Weights of a small mixture-of-experts language model, trained from scratch on English Wikipedia.
Size: 12 layers, width 192, vocabulary 32850, 31.8M parameters.
Experts: 32 experts in each of 10 layers, 128 squared ReLU neurons an expert, 2 picks a token.
Training: a variant of Muon for the experts, 262M tokens, 8359 steps.
Below are experts of layer 7 (counted from 0) of a mixture-of-experts language model. Rows are named up (a neuron's input weights, with its number), down (a neuron's output weights, with its number) and show model dimensions 0-191. Each number is 128 + 24 x the weight over its row's rms, rounded and kept within 0 to 255. Numbers have three digits each.
Before each expert's rows: "comes before" lists some tokens at least twice as common just after its tokens as in all text. This comes from a sample of Wikipedia text that the model never trained on. Tokens count by the router's weight.

# expert 27
comes before: "\n", "\n\n", " MP", "0", " ·", " Pan"
up0:087101127131122134137135089134113088139113147095142131119125126165101090135169090090144129137108090116146168161144139148120127148140144158123096114144162109120128166176188155141140130123156129114099132176132115114126090140151103143109138152075110106116112103103134110152147116162134100163155137150104117095145103109152165120113128161094104094114080111106133161145145100114131116153157184124080161125147094155122133114137077095131140145148123104126095106130106126168127122126110098133128138115121131192124114124115147135118155116115083109111150163129154141126167160157074122098
down0:127119158160143150124097112102134097119122159166122154136151140167153157133141108113142157109119121119140118126170116074112133134160112131118117117168176098139140104123121141166118159109079150122146213163110159136140117145131161099122109172116114129137136146108122137096097176094115117132138121124109110117151125129145158178115148121098122115116116136140132135118125119160130107130130117122176143163119137108094143107158100126098066127126099156127128111093109111138095151125113138117108128088109119155074160092069134106195100141127111131108095122097138139167122093081106135155
up1:107153136131156151121130122108116151137139109136104174107108114103124125109164164126134132145115155126133154130110127104136098122124165091091118178100130159108145138119132089147127157149111137134087115118097122151143122157113186125147100095113155140118147131137182125111122136137098115185133149101120128127129105128103133107142131092151135148132157109104167146135123143123172139095144159087137126122157109094146131143155118095115109155152132113127140170112133052144159067110176115144114146154128122145149189128135129166148129111085117152156110126147116065083086108156143125183
down1:109105119151106133127133107123137124119111141143133123096171154136067097109120139119126141109148129127109174123118136098142106169116142159134162157102106118160151125063132142125131129141119156116103059122172121092146135109103136127125146110113180123132117148125126121122138145120146160102135108152120148118098084119158137077176189085106169084107109159112127084156124113100165107136103138113119144143111168144185136133108128091141123128128115117134088158139108174122163153138147157148102139149112133131156140185099122156111187119097107136152136148125132119133074146131121123123
up2:143130053145135064150139147151171112119114126171179103111112127122136146086119107112156123133123116150133155178102147145095136103127157077155120138139131126108131183135127093087119120109184122139134155140121118136169131122113112135095122104140172111116131131130119148120141138097151107131126144116167143146126120078177160125111144146126109140131112130162122130153128165100120109123119122079141148065076108143142112138111175123123135152113114156139134132110177166132105146126134141118135180112139122136111133131111129134107153078136118157151114071112138107159130156150136093074
down2:095161150131112136152144108109151162177106152144139126146138116125139125097111150113091119102095104116094171154176100127114086120181122100119126121132072121134120108136152119125096146149095097148103088091145107120143101106154108149157107088149090119118165185124162078129115126119097120134130123082114121173101146122123168115110182117155112110156110107105152116162155131104117152095146137091098104103118102110121127133147094123136118140117092117129153138115133137141094150122138166140145124120086126120111129100139125135164143075127105126125171137165160152148138133113163159178
up3:158153075178153130125138130136172110138139116114125107089129114143109140125122119163137109100110137118128131092168161154157104134128148109126173168101138115135148126128125080117140137116173081142143116075115148093082110103152098107130133094103145150135124130146102139118146125153134180146143141152115154098118126146120128160128131199085152139121102103173145126164106145131147138114145101099148111130087148093131130132170126172109137130149131169150146085161099138101098124124131165134153082089103116112151115074157125137118113131121156129111074139143135125139136111130161165089
down3:114121163151109107126127119130126132132077130158121175079153177131158157072190103129116116117108197123112105132145139147149122121131113120142096126113126150123083131098099124088184170114140120179126129119128150113094148101110153124119144101110115132120133144122092183105100144130123123113127164124141114115162136137165120143151152105099144138142122105153134132196122122087122120120161142161137114155146123101158157094121134154126128133126132169139158136111090138121148121139118200149111123155114106110138120138110135119077114142090114115141168095075140107153153130130119088106
up4:166087111104156153144140154110108119131090133131103121106160172146138120120098136144081094089132122136161130164143104113142128126126105136116133168084114135123106172087149129142100085145090099112086166148144123135138118116163111195069112126133134126124118138115126114133131080159097100129153089135130142150148101124105090123132090144147115143135101128175155122099123127104146141114117099171129130163118178145117110149117099174129150165116158144139128115169088121145163133134112102165138158113097154117077127133120114133116132114139120133164110182116122120152119159167147080148
down4:120137146131154127120164107153125145133129124141186143163107145134091117122119131107124134144123125112135181131110110171093089103151153173108071194136174122140153109175122139147129123104082180104111120104113116166118165138111113164131123202087145108123133117085129143128149120147101119151125112165110136170105130117150159129088136124102131111142123130176105147115102124114114128140128146122098133135116108104130128096107138096122108145151083150144103120112121139177146093110150165135121146117129091129151142085111115101111139127117099129126145119104102130130085147174119124059
up5:129096112133109123115152117145117126080126105106133130132148124138077145144116133093118068113150139140109136149106124101091098133143131103120143174115139133154132149129122149159128136145190119123121112115157165138115134153123173120164090164122125126157153125126172119163114141108160128110141158098128194117119094137154151126142134107106124144111109134092149132151108102110131098087130136131121149129155103171125162111141130140136105109122053159105155107117140125109152070121119149125101074080138096139113196157135108125110186143139142114143079123121120101110109162098112113159
down5:130163135114103081101104126139134153129114118101112143153124149111151156163134131147132101116133150170108087133164119130124126140163128064123103136146072147147144124155121186148137133160179116137111106094132184144105120094170134140117105111118151165146148103119164094128112157118119115090158161082132151164147119100120113070155133097137103154146188126083118117137092127120130130136147101119142138147115091122110118112139127146137108141117112132134154129131070106139164117136122142146111143165137123152114143148190112137098102093100156101091118104138164112142102093094117123140

# expert 26
comes before: "\n\n", " The", " He", " In ", " This", " It"
up0:181073137172123159095128110112109103136114123129165117068103167163128132115128135134125132099102098136130126094097168133176185118103112157129101124166155111108099112150140160105145113127151155099117109158100105122156142098127145111144130123110137132162110114104131121146125123140123125128120105158114110127127138163142141146164162133104160149123045130119104088162148137134109092147102109134141149129128106084130073098167155145099125117178115136116128173136121135108127133115148097126133074088113119100139120142165113135123127099088140103109121179128118099111144163144131163114
down0:131146141104161117140143118124088145104130160146130134072126164115121111123149094080115106177107136125114080116124092122153158119124101123151103146115119131117106133128135104149115077133150162139130125140154131111140126113148139160130142134130158153151128112104074090114142130148109132147139144114142124188120107091148153126124143128155093141133172125111100115113143199137183155163101165120162109111131125179136156086153129112098142116083113165051105088100133127109147120118126125177107132164116107112091143097137157114091144082137106160151129142099139118149125114142145137129
up1:139087185135082102112171120134163142123110091160104132100136167119098131119141155123153122159150094124126124119124117129171102195104119145124111122187096138122126102127147150171120139111080102119156127148150149154091106172099131126108114173140150130113090150137169094108141111105118099112149117152171131112101116162110145091110124144124139114140132137143121091163134151156124113099138121141094132106109156144101120123093144088124138141100111131085155113147130140125122142139105113107103101124132184114132157142115166128148136130072118189113143118147094162129141158163102123161
down1:116100155083117126130143114113109131112124094138107125157110084177117057143106144146152120128110089133147110143142119109143105152105101129132125130122128134110088128090119149144123144142128118155134110131138144115139173139112105112131104184135157083135183122140131149156103183104150108122142120116130106122120099160113123173129090117114122149174146099130095147142107181157140175161109121121093142143071114132188139150152120138136152147093119072111164129169152159099096143120143163099141080168120131131119111097140153087157102128127108099149118138100115112146151118123101135135
up2:102152127117142144114136122141087134098100158129104120143122108136129134106122116120158170141145137102125099104097080147136127110123101062114142128097133158143167127114128103153144108146058169112128139118141130163143127123101138138169136167163171122158116101128119124151086133111120148150088082128183156137131093139094148125130154109099147108118124158123083140115121167164095162141152121128091144118152120158147135132174125125136146109129144115112143137142121163145172137128148185095148140119150100125138121112156134122168118085134133150185104129136084126137062124120161116082
down2:116124117112119153112148145139145185137120131110179146121088093142112120163210142126128128123105103110154163124100169133160180110118141145145124116137107108111098135126174137109113125138149125074117122122139110102066094092108190097133114158151118121147140136122138119090116118139125139149148146110160172141127150110080129143111136110147100142141155143103149141161099117143172126146105116062119160183139118125173173141140121130087134144119092105120100115095152160139134105105115105107124142135139100141109118117113131154155157179130104146104136113150124108099139127139095117112
up3:113146163091176143103172117114127111118144119103135152133112152149114125126205159075187083103150120145089114113131136108104181147117107142149137123176114111121092134150111131110131121104134126136156184112170107091105140138123120174140107118102115121173164125119120140152081141118135160127100135101138087140143113113109147123165085145097138178076116158140131148122151167135157144088088133166120124127135133146144131087133137129112162123152132116149122149106136159152105126100085135129120107140129114095118136149092086138162119100148124130144127156147115110132161109153102141111
down3:128145107140115089156091097136113151155110137107142110081165122137164154128124084144107135148151133117083153148138152138143170110118122136107144133118107122072096130141091098132118121170141159142135122144101113130102143143140116122125130122128145133064090123117131131114150082160172128134150133146154122136133182135095083141134162082145137124136143126134081132100155129087133086111141131168168159167108137106158157127129115092099115119139117133120137099127121084141189079130120126146137130139112123165087186181100169112130126110148100135162166136143121138138121131115078139139
up4:109076107136188126150124174123121141103149140107125139128111145121116136162172132102127134116147145125130142154099166126088112136139153133120135170139110115117110106128116125075112165151118094143106096124136145142123088083097145207162136147106107143115111152099133107128131131072105139150154126138118100167131108091172137105134152144111125153143123165084134148137148133086170136144122127125104153149096139134149153090100137127124140120154118131119118153143157123161117077097165092106105187121121168132144103095093095142159151133122133155138144117109132123144119105113091067150
down4:092163114111172086124114156128085100138141131125122155132127105128106146142098126147131177069127151117102146115159110125116095132146101105110181121117125129104123063074148111116131101112122150108146152131159155151110153152145136099169123074118096136117134118139131177117114133183130123144118153146180145131114165111108154104154125134123132148120163127123144148122099126144103115106091081129131111095094128150122096119130149101104143144134143096143124099105140152120115154139118152120130122114101141125136148130156130173153112126091135116163163184172112178159096161164166098108
up5:113133132120093139091141098124100132160106112132127167107125154105193107143133129149142127118114108118112109097123114109144129109135154091147144126129135112173166118112093130150142136151156130128101183149134128113132188097173151115147118123096110143144163104094100144161159133120193147105118108136079124132185111102147164110126132131147096140119132134148131156119104093175106125155119130144135107112073117143098156131106161104105166114081126077153092155143114158082118120118123098138127085131136138115120136103127119095087157131123096136113135106131183145116140153168163118118
down5:125157158142145108107110151127127146080136161153140127104136117141099143117162145086106170105159146150099174159081114120107123111088189136130095114121106148094141121161112134138079152183107120183153124089064124121129128102124128140090147187136124159113084128161129105144150107115164138162132130150128127115156126119155129139136118135128136168106162117089107146122127144083156151110111129111159100125141126147114111100130100141092152130088124140118139163107136132141136158107175154134091125128124144082092095151104128161117110155150130122139158148139105100118100176124120128122

# expert 22
comes before: "1", "2", "3", "4", "0", "6"
up8:124096159120121140170162124143152174130066135139184110155157127109103150170126152112115103103110107130138136132144116106123124149117089104120127119121126143122167101138122117126184129132130132087152136197138142100147112143085137164126159144133123136140099143135185138137136112182094124177130104098118115163135111095128132165105120130141135072100129091123141129110155102110123134175090116092090098124122150097144145152134063134152153128129112164090125126122119143118116111119104123096165121185090123165149128126114113108116192135147151112121118132121138095136122132120105147115
down8:133136126124099101122123117117111124137132153166154111121170122147134126150142108119161131066116133110135142146095115164143132103166124129098137164122121084102117102155101118173145159118119160136137157135093111141160134137124095148132159104162151137137138133137127142155119115120094113131145145141102195126142122130109164136122076113120146098145141142127118180089129098142134111099078162156118165165144113079121158124155146151122133139090140109161154125111141110081144109084170171154141108089121075083131113137139107171092095105143093108157122108128151120133086111107089140159
up9:120121128092127156131119134137099154104128103148101187122108150069133133064099146157121099122135133133143164123146161163139099131104133134138148123073158151141162150121120133121111149122122071120123138115134096127121109136137106106105105145150132147153151104136095125107123089105124089156106122096163113136142117125121108113154087147113158129154136170127138100132163165173107104117087127127131147109171145099137101079076139200124114131140132122133125115131127143102137141154134143172109101101151117130136135135152094161100066155094130170119146112106197131114134125148156109129
down9:092140100135131106114154131178144145111084150124134152143173108113121130120158124135092160141103151157133131111090142100110116154114109146153092130152112115120113107169105165126191126104120168107152130137104132140131142156145154140147121118127129082113126118146129177106092155138090122159079166106119096156103132136069156101147144110134143127205101142097124133112082095112109088132141111152134118111110114154117135105158125119132141140153133154129118155146138136124125146111095142148154150157143104168133116144128121107107188131106143168091159090082115116102078144086133122116
up10:153087103137146150148139113120115100150093112117135115162144124146141124126110128152095129156164111136089094155143149142160165100140157116091148118128091111144124193139153112134139117122156132133119155125113141132139118188147110155146147146134149122136175123138134113079104117159108152139159120151085092103101137121121134106129160135086092084115106131128100114112115128117128089155150116165134142111157145114151108118104121120081173154136179108174068109124111137112153143122110139148124120168122121124168139150150159143126138041087175117128127155121137116105111175148120100127
down10:112081109118121150122086141080140147147145160154124118127138122122119136107137125130108120108159120119067109095106090110104125128163102116129126149112139121131154092120174109078160132124138130172124076111105104142174129123113146101113102142104100163142128136131135154112108150161150172153149128127185154163145126125121135186146139139140113085151109121093149143119156103160119092121115113056097135122149121126152140123127119098178115109143134125136161126165144130161131114140131108146158158133122127156141107122142145096153148171116121145144102139135120103092160084171136068180
up11:147110142150116125113139111154113111133125114095145154109139127078133109129126126133130110107127106122154137106091175146133104114131120146119168124103084167146127125195138162109154097113130121161091167146073095097166136124129138128142184158109128113158100151137122135136106131144128131145150108130129109154136132111131135091106107133132155077124142207078073124171135096175095107116174152126106140130066114164130138129110156139097170139106135141124125134109112146102155130125132159127130092115140107135124114101173132150096125146150116120128121091088098115157112093118082116115
down11:139152146123131138162134120093133096124141144138106127120095129137144120132125192147101093109159127106126165141123171120124118156162107140134135106122101071155149142153122079105131146148099131162114142163136109130185087116132106098128098149111162131147127112070167146144163154109091136132129157102127114148118191122112142098147138133087175146100112125150119132107140111099102158117177090136174145074101147162159118122125128120116109106125143143125118159110142133158136094114075111148106114137098133164160140110136126125109119170110183156143074116129136159106129117111121101116
up12:114156147143117116089156137137078117159101134093137141122147103116111182150118145110140120100112155134128122111112093112105109103123137129129113144085117142150160115150152143144106137130166111124158103146146141093105119137156103118133166121102191170124096118108141116117116113116158096094128144140160163089141090167110111152180162104127094129125116105131091174126144126148122158107138139104095148090155172124117139158164136152158102109101147106160078130124133125123156119118137139126164094094144193166144143107140137146169122106081108146128110138127134119145151194134143091130
down12:075157130119146159144111111113160147158135110112145116159120105133118111167092125147097166173156149104154138116124140147148118125123133137101126162109105089121146108110102145166126089127132149123076166161142125120134118170142119126131139100119115154141107099141095138145095076091121120152080143098163151147088126102098109160115093156113145152126109163100165103118073101131137158125113166185156169102110077083118125147147155155151139124131123120128124120157091129145162120136131121115132134151115110160100115157128106138108111129170101139146146146080140162114090144104124105096
up13:127150094132143139122116113125130108158143131155147128134110112144090168111109127144085109142102157087090093129125079141131093187163143085119126133093113160114173104154156147113127127122110129157124121106084155174128104157136102128115133099122121181137089117126149127093120114122166184106123164137095130064112148154137104108106172153098133156121128099151154128123113144164108119113116139119149111131144155117091165146137170119144118158127122107142111096126112139146120095170139146112118098157155099129126114128122181131158099087141115101180136146167123117103109110150150151094
down13:130096106144136138115136135132114137114127111127138157118126144117141162137120114123112152136128120108133148082117124154138127098120151134165146091121140118118109108149136187144165125129118133154106128110130153101130146161136116072145099153084173135130167129126114121102099128104133130077112182129107119128078130168135180114160139106116135126186145107126108095143134158112081133176087135124138130137148199089068162122157162191115155123117114111163137123101123129145147073139154136142125085143113122144159110128109149151138171133170100110131107097139105072114132141127138112120

# expert 4
comes before: ", ", " | ", ".", "–", "; ", ":"
up8:137132154142143131139125137115191158159085143127129067120111127109167175124143073109117103109133096117140129094111135123126144183131144137129179112138129122110119132093138106134133127156165133124168130133151156129128134198142099184139213111117117186139122069133126155132155128128140116140129066106157112127144126131129127166109109126171111122083126101130159075103128129159119135109136151112100158102148129109116093116134125069110106127119109119118134122107141114090106097134127131121132152130137160127127101086080138098150117132145121125154113116121131123116098093149120127116
down8:118079147101095128114144129218121115096151138117124182100131112129120122143149103154128113109105128124155178128075139112135132117130154153110130144142155121111139135123138119190129134151168131128138146117103125079154054142120118119148165132097151116145098165108142154139097117106128157171127119155131108092157115123120107117107146152140128135100182130081128092182118119081137130117129131098097123149141126123118160085140108132142115102167132124111139165147146139141109097108125141178153134121101114104148090149088154099123103093103165118151161123127132122107148130170138146131
up9:122173101118152087138085162053132131127180151148133147136141110169115111051146134128103157095145137167110119118132096157144133115152126100132137072164155133077145120153157140135144154124195099132156155126159112153119121127126135101154142128094130127120143134121109163149134159179116120143144110135132109127095116145159137148147165137118129142124145118059075130096127114113142118105150091126095118131128117134123122108165099123094126138120091086148127167131114127126153115102149105103104107149133126097134173133112067132157100126123104124129125101127140123103114130140144095123
down9:102130122106125206130142111132160137154130100143160134111158118100167138135111124156134168140068151156157116120117124128088134158137183128139146139123126173096177129127143118169125110126125145108122109095126121115150114110145092140135102106094123116157111106112095104118106117154108143089143090138187082118146154123151108154116178135106127116133122112103081124111153162134155132111095183098136108082119144147109177154131137151109167125118168138140111092123125124096107106133138132158101090122093140161128116122120118128153126073142147159158102105101142116152090095112133135120
up10:103120145153091159142134107161183142104103107141124113135133125093168146110148132143144119163137127084120168153117115134130149117144140137135161093142143103148136111128113122172139131080150134136133098099160098118111149130139112167160148102112129138113107168148102151117140136116081153133078081153134115103146160138070121118131077117134122126177120163171142122076118123115107122132116129106116113153156084128149091060175126135126069103127112098148129159111137110139119131087130126145163101091093121127104180150109128119147119104116157141099138104130129143180150145124143110146
down10:088158140120100105118095142117084130142143109135120104158116148170122119175128129092121155137120161143119136126053095150106137149100113119148116145138116149090128133142133138171166147162126162122121122151092112134107125118087095137129129163127098135123085124133132143127147100108135100126118140137108133129141150157130153109136153176107135146083178149112151094123119119121131113110152131105148127142119093102134053094123182124141139165156125131154118132139146148104152129145137133108133136164135149109099162127162142146054145140121121103093214080131157113121130113153093109122
up11:106141141114128142125069150101157135135141082122130120118135129120109175144119126106104128143127152108098104108147123156132171145117110141132160137186109098130110107119121118149111155138096110134159108154135129090133191097058122101106156155134138095132143113079121145110164148144136131131131102103130142116110081121157135164112084155104149173161081163119113145114172144100159148100152154164093083165081099102132149131125145143120102139142152116130138139117117155120150143166143132180126126126124117127077141149109150129110180148119163113116134130150125152115122097133163103160
down11:161108123140137129127139140113153144188130124133156131173139069137120167121145109123135142128187120133122108108131138110154128127147079147119160153153099146098133121110066097159112136125127096118136114151161154141151164133094114157097072150154157097131165173127101169103129125097139142075124158066117104101119115117155111147170129150124113182129132125093144147135151125109108151122135125136071118134110159133111103089090137150086166131099104114135140133118090152131151134127111156145156123112113108106132130159120150113101129136138113100129148136162139160120081172146130155155
up12:122151102115129125132146119147127099123064136124124102092133121123172157132182111124114136129139145138176117135170124149104121138118149117086123123166097131060095090124117094145155124103101148092152161154138123161115110107117126118117111096138110144128135122111143127151152119123073136123112087120107137113170153127133102109106110122145161155040098144110148136134138106167134144116138144127189083142137121121102166191146127148152141162140165116141137122130111123106115096174154165113180100143143130126119110112154113132125109110125131128120080092146132151139131070127156126115
down12:176106076156142144124118101115150117136115127089147078136148081148092102165119161069103116091094142127134152141108124142121144137184142176142125130125182144099122157125113116151118118082126157157134097130155141110120090169126134149124126085106101124129130143137128133119102124093125106110112149132132130103160137113149148143123152116140178148135103131151125140152124115100096133106143112117155114082152100140171152143127141119131097164164108135108145133106156122156126122134139096108138094079129116161194122135142144122099099046081128121167136118127157103140138139125123100103
up13:102145126122136137121117134114147120106139116118140125110142113101104143122107172104116133096116132122129144130119145124121148144116151100139113134117138136092136175126123107107166132139091123169145105116146174104097170144107161102121143123101094084119122068108111101153146086128139154191126090140120137149109115176117138110159075109144171130144098093121153132137151148151141123108129151072154130139088132094098124174137109102153114112179137092129137147145129099109118142157196080105102094180115121126107176117166162147156128137100128156120118146161141126108157089146139126105
down13:131134101088136132115128142119156117121134100129111110143135117141087127133172133132097146115131157139132163120159124140164148091163136114116122156118140105130128149108091097114122104155114147158153111100149148136111128143071120108103112077098143142108135080175100153162109144142217096133128108112159103126126160169109123118109121100129168193148141104150102125126092158107114092110110154079135136096134122110112127141108118154135120158117146097162141192126122133137089167110137120149149139101120115128107124151123086124170112176121137092110119113104157159172162141115148127124

# expert 28
comes before: "–", ")", ".", " |", ", the", ","
up8:133135105096119161151137117130134141131077124157125108114144119132133134131137143089145169148137099123138093142163131117126172130085159133119144180146085118109139091120113098093140108093143126174149119170162119120075117104175162162154133128093113107102149124169151150078155137149093130147122129142116097130130129140076136164141119150134138159128128078131137157149105092118101128080129124153179065148136114115109123120119123101128140152126126139166127062104133155121102166111130169122121111149110114107117138125106119152148123106122132180105101128144122165134132161175097106136
down8:140147127144141120130096141111086133110109137135144185098117114147136088148121154117116072148103167118108164130078156124098098133105162102156122146154173135145109164109106135112144133156132137105113130128165170133140108142112118118127121133133130152149139112085123109171142126140180126109136173152111125111115146146163132138130120145086095107150129178127130127156139126121139168149096125062102125124099127131100113143144116123148103104091154124138141079109127138125158065076153126136121127084103128178125117208095123097117102118139167099154151115158093121144148133124137110126
up9:142112163131055125150161148148147096108110174164150114141128124119091131097153139126132159173134086113154139132130135118111116154153132107091114121167143131120112131186105162112152133171116150117130103130151134086117101167106116129099144125172132175141153106133153128108143099138149099133131115124103142138119125177111163169118119123090122166133127113120099114121148126155163126126127109158122137099124099122139097124168141097131141102102184169147098138116107144147112087116142097097151114119110159082155142162111158121171135119094109106148160138082086131157159107123084129111
down9:122135149129103148134099097128119146160159151151119099145106124096151156167122087098135172169147137158137095134147085099148111171108127126110125139118125087184090149144134096130124160141125159127117066144144134168130097150128121139141135146114090118118117121084146082145106087152193152074124141113132112130131138102106150129100136138111088146136138134122153106135115130171111129105117135107122128082113108155151150170143130134141104086138131150176100122102129138184102122099124158110132103124068132135124090135146094098118110151123117149103132137119117159160151136111102124075
up10:108174122173120126120119138087071104099114155123088142116124100118119159155104178110111144159124169077102100138139171191098138122132139117160142145156126104156135111096131116128151186139128138134091139160154111134140122091103147137176129155133132142123105143116135081156152153129121100110108128146139101107109126171152137107124094122128100119138122180155161123099141128100127141140160118091099159143112141114165114120117167097160128111129102121090175094107121133121134167168127185099115127118151145146128111129168132109122152150151097147126123122146151113099140073147136122119
down10:074134135110099145126145168123078120176139153156137131189141119175146147143136098150099106142120125138105077122111148137129130131113104122099117140141116094157154164130114134153129126127142146137122100115142127144115154181147126111105081120200138101127101123138122156074119115138121145121141099169128101156119123137129131140131136116142103114133157100128126112131114099100149122110116119123139121097150168178126102102086168169132137129098146144171115111072146138111105123156156053127141092166112164123132153150127139148142091134178102132155125127161090129127099176137113117122
up11:116131084147092117130122101116159140127108068095137140097187117094166136110144090120105134155136131169116153088169122129110146105129090109176183114166128122124132117142122140146200153125131132118142133134115134132095113084116163116151124146127129147119143128150132096123131166106112102097146107169132120128115134095128112172122097127128139105132129097144129145155152119147103142093104143135143137107134133145095159142136144136131129141107099182098146111130157096143114125149143148101084156105125111139124131125118160166114117134100123159130138201177099124114037115131098125121
down11:167085113136109135117142108111115092176126119126111114156097102151074125116165196106155089113151109060121100150119118128146104128148178139092099145112141141126122130156121158106125146107146090120127141093160147105182088153171133123117085126106144118121133108102116126110084163111145132138107178147137135107110134125135125140124128110155168184120121188128120122104134128136121115165195105160108158122114088119140121102123126122154141111125136119150112142119101131144118138120115142116168166140128148127123151137137070142144130102130110099089115119104125130137165143108170125174
up12:138085147138113128114128129114121135117144136127127116128105172107105130122151108161159142105110123108089125153134143098100120115131128126116134133145114090127129098143152118166100122129145101149133153151136121143116131115102178149116105135116145141138134129119092142161135149109154055115142076109099128120135130138057140112127174188118140114130122102135172188090173148123136123158133121146111094098185132158120134111123143151111149085104117144124112178151108145157154147133116154206117175092149142123150126119165113111115125134125080133121150100090118123106160068123132162142
down12:124106140160099152132107137121108102083141125120160158141124106138116142130146209142106127122094142176111114137124137099134152056136153098176133144134108139116099152084122139113063160147129150133120135120098082131069133131124139105115133120166163116171115136142100168146109130164108106141145145156116119100143144110121136088112131153118106127103105167104180136131158117161155099115108109118106116127142081128119085124157197110131118120120123100156120130151106123123158116102150137137126184108157148120124145154153098117115121148127111126125115159156078134141159159135143154124
up13:106132121143111157160097138096108143105104134133115145112141113152137145109119100126126167141119140137151135120167124134131086104119137131150169161146148101151109101107140122097109121124165161105136158154100162133130205062088147119119123129129168160105112163140129124160171175168170155183112146113074147164112073105150123099121162142130121103121126108128160136148116133117109140108144116092107131112144143139078098115146121105171130112122085155156171093119125124135111120131107142111146158150136128134118121148101111107121141140129103176154144095137148151125097083108094156152
down13:118102159111148099143113126116113118130169118132115148125110163095138139147116129126122162111166150133112174092143086157075128120163142141130120121079086152118152122132121097141182162131138091124157121128088095165128136111116140111130150144137097134144137107119143115138100135120108154101129103123138133128088112099137135158154110164108125113106098135131165152088170105158168153153136148163137105140090135104100142096131118133126089096133134157102138144130127146139118146160135093062157118113112156149133178135085135137114163158144094110104145147147203130155105177108085103142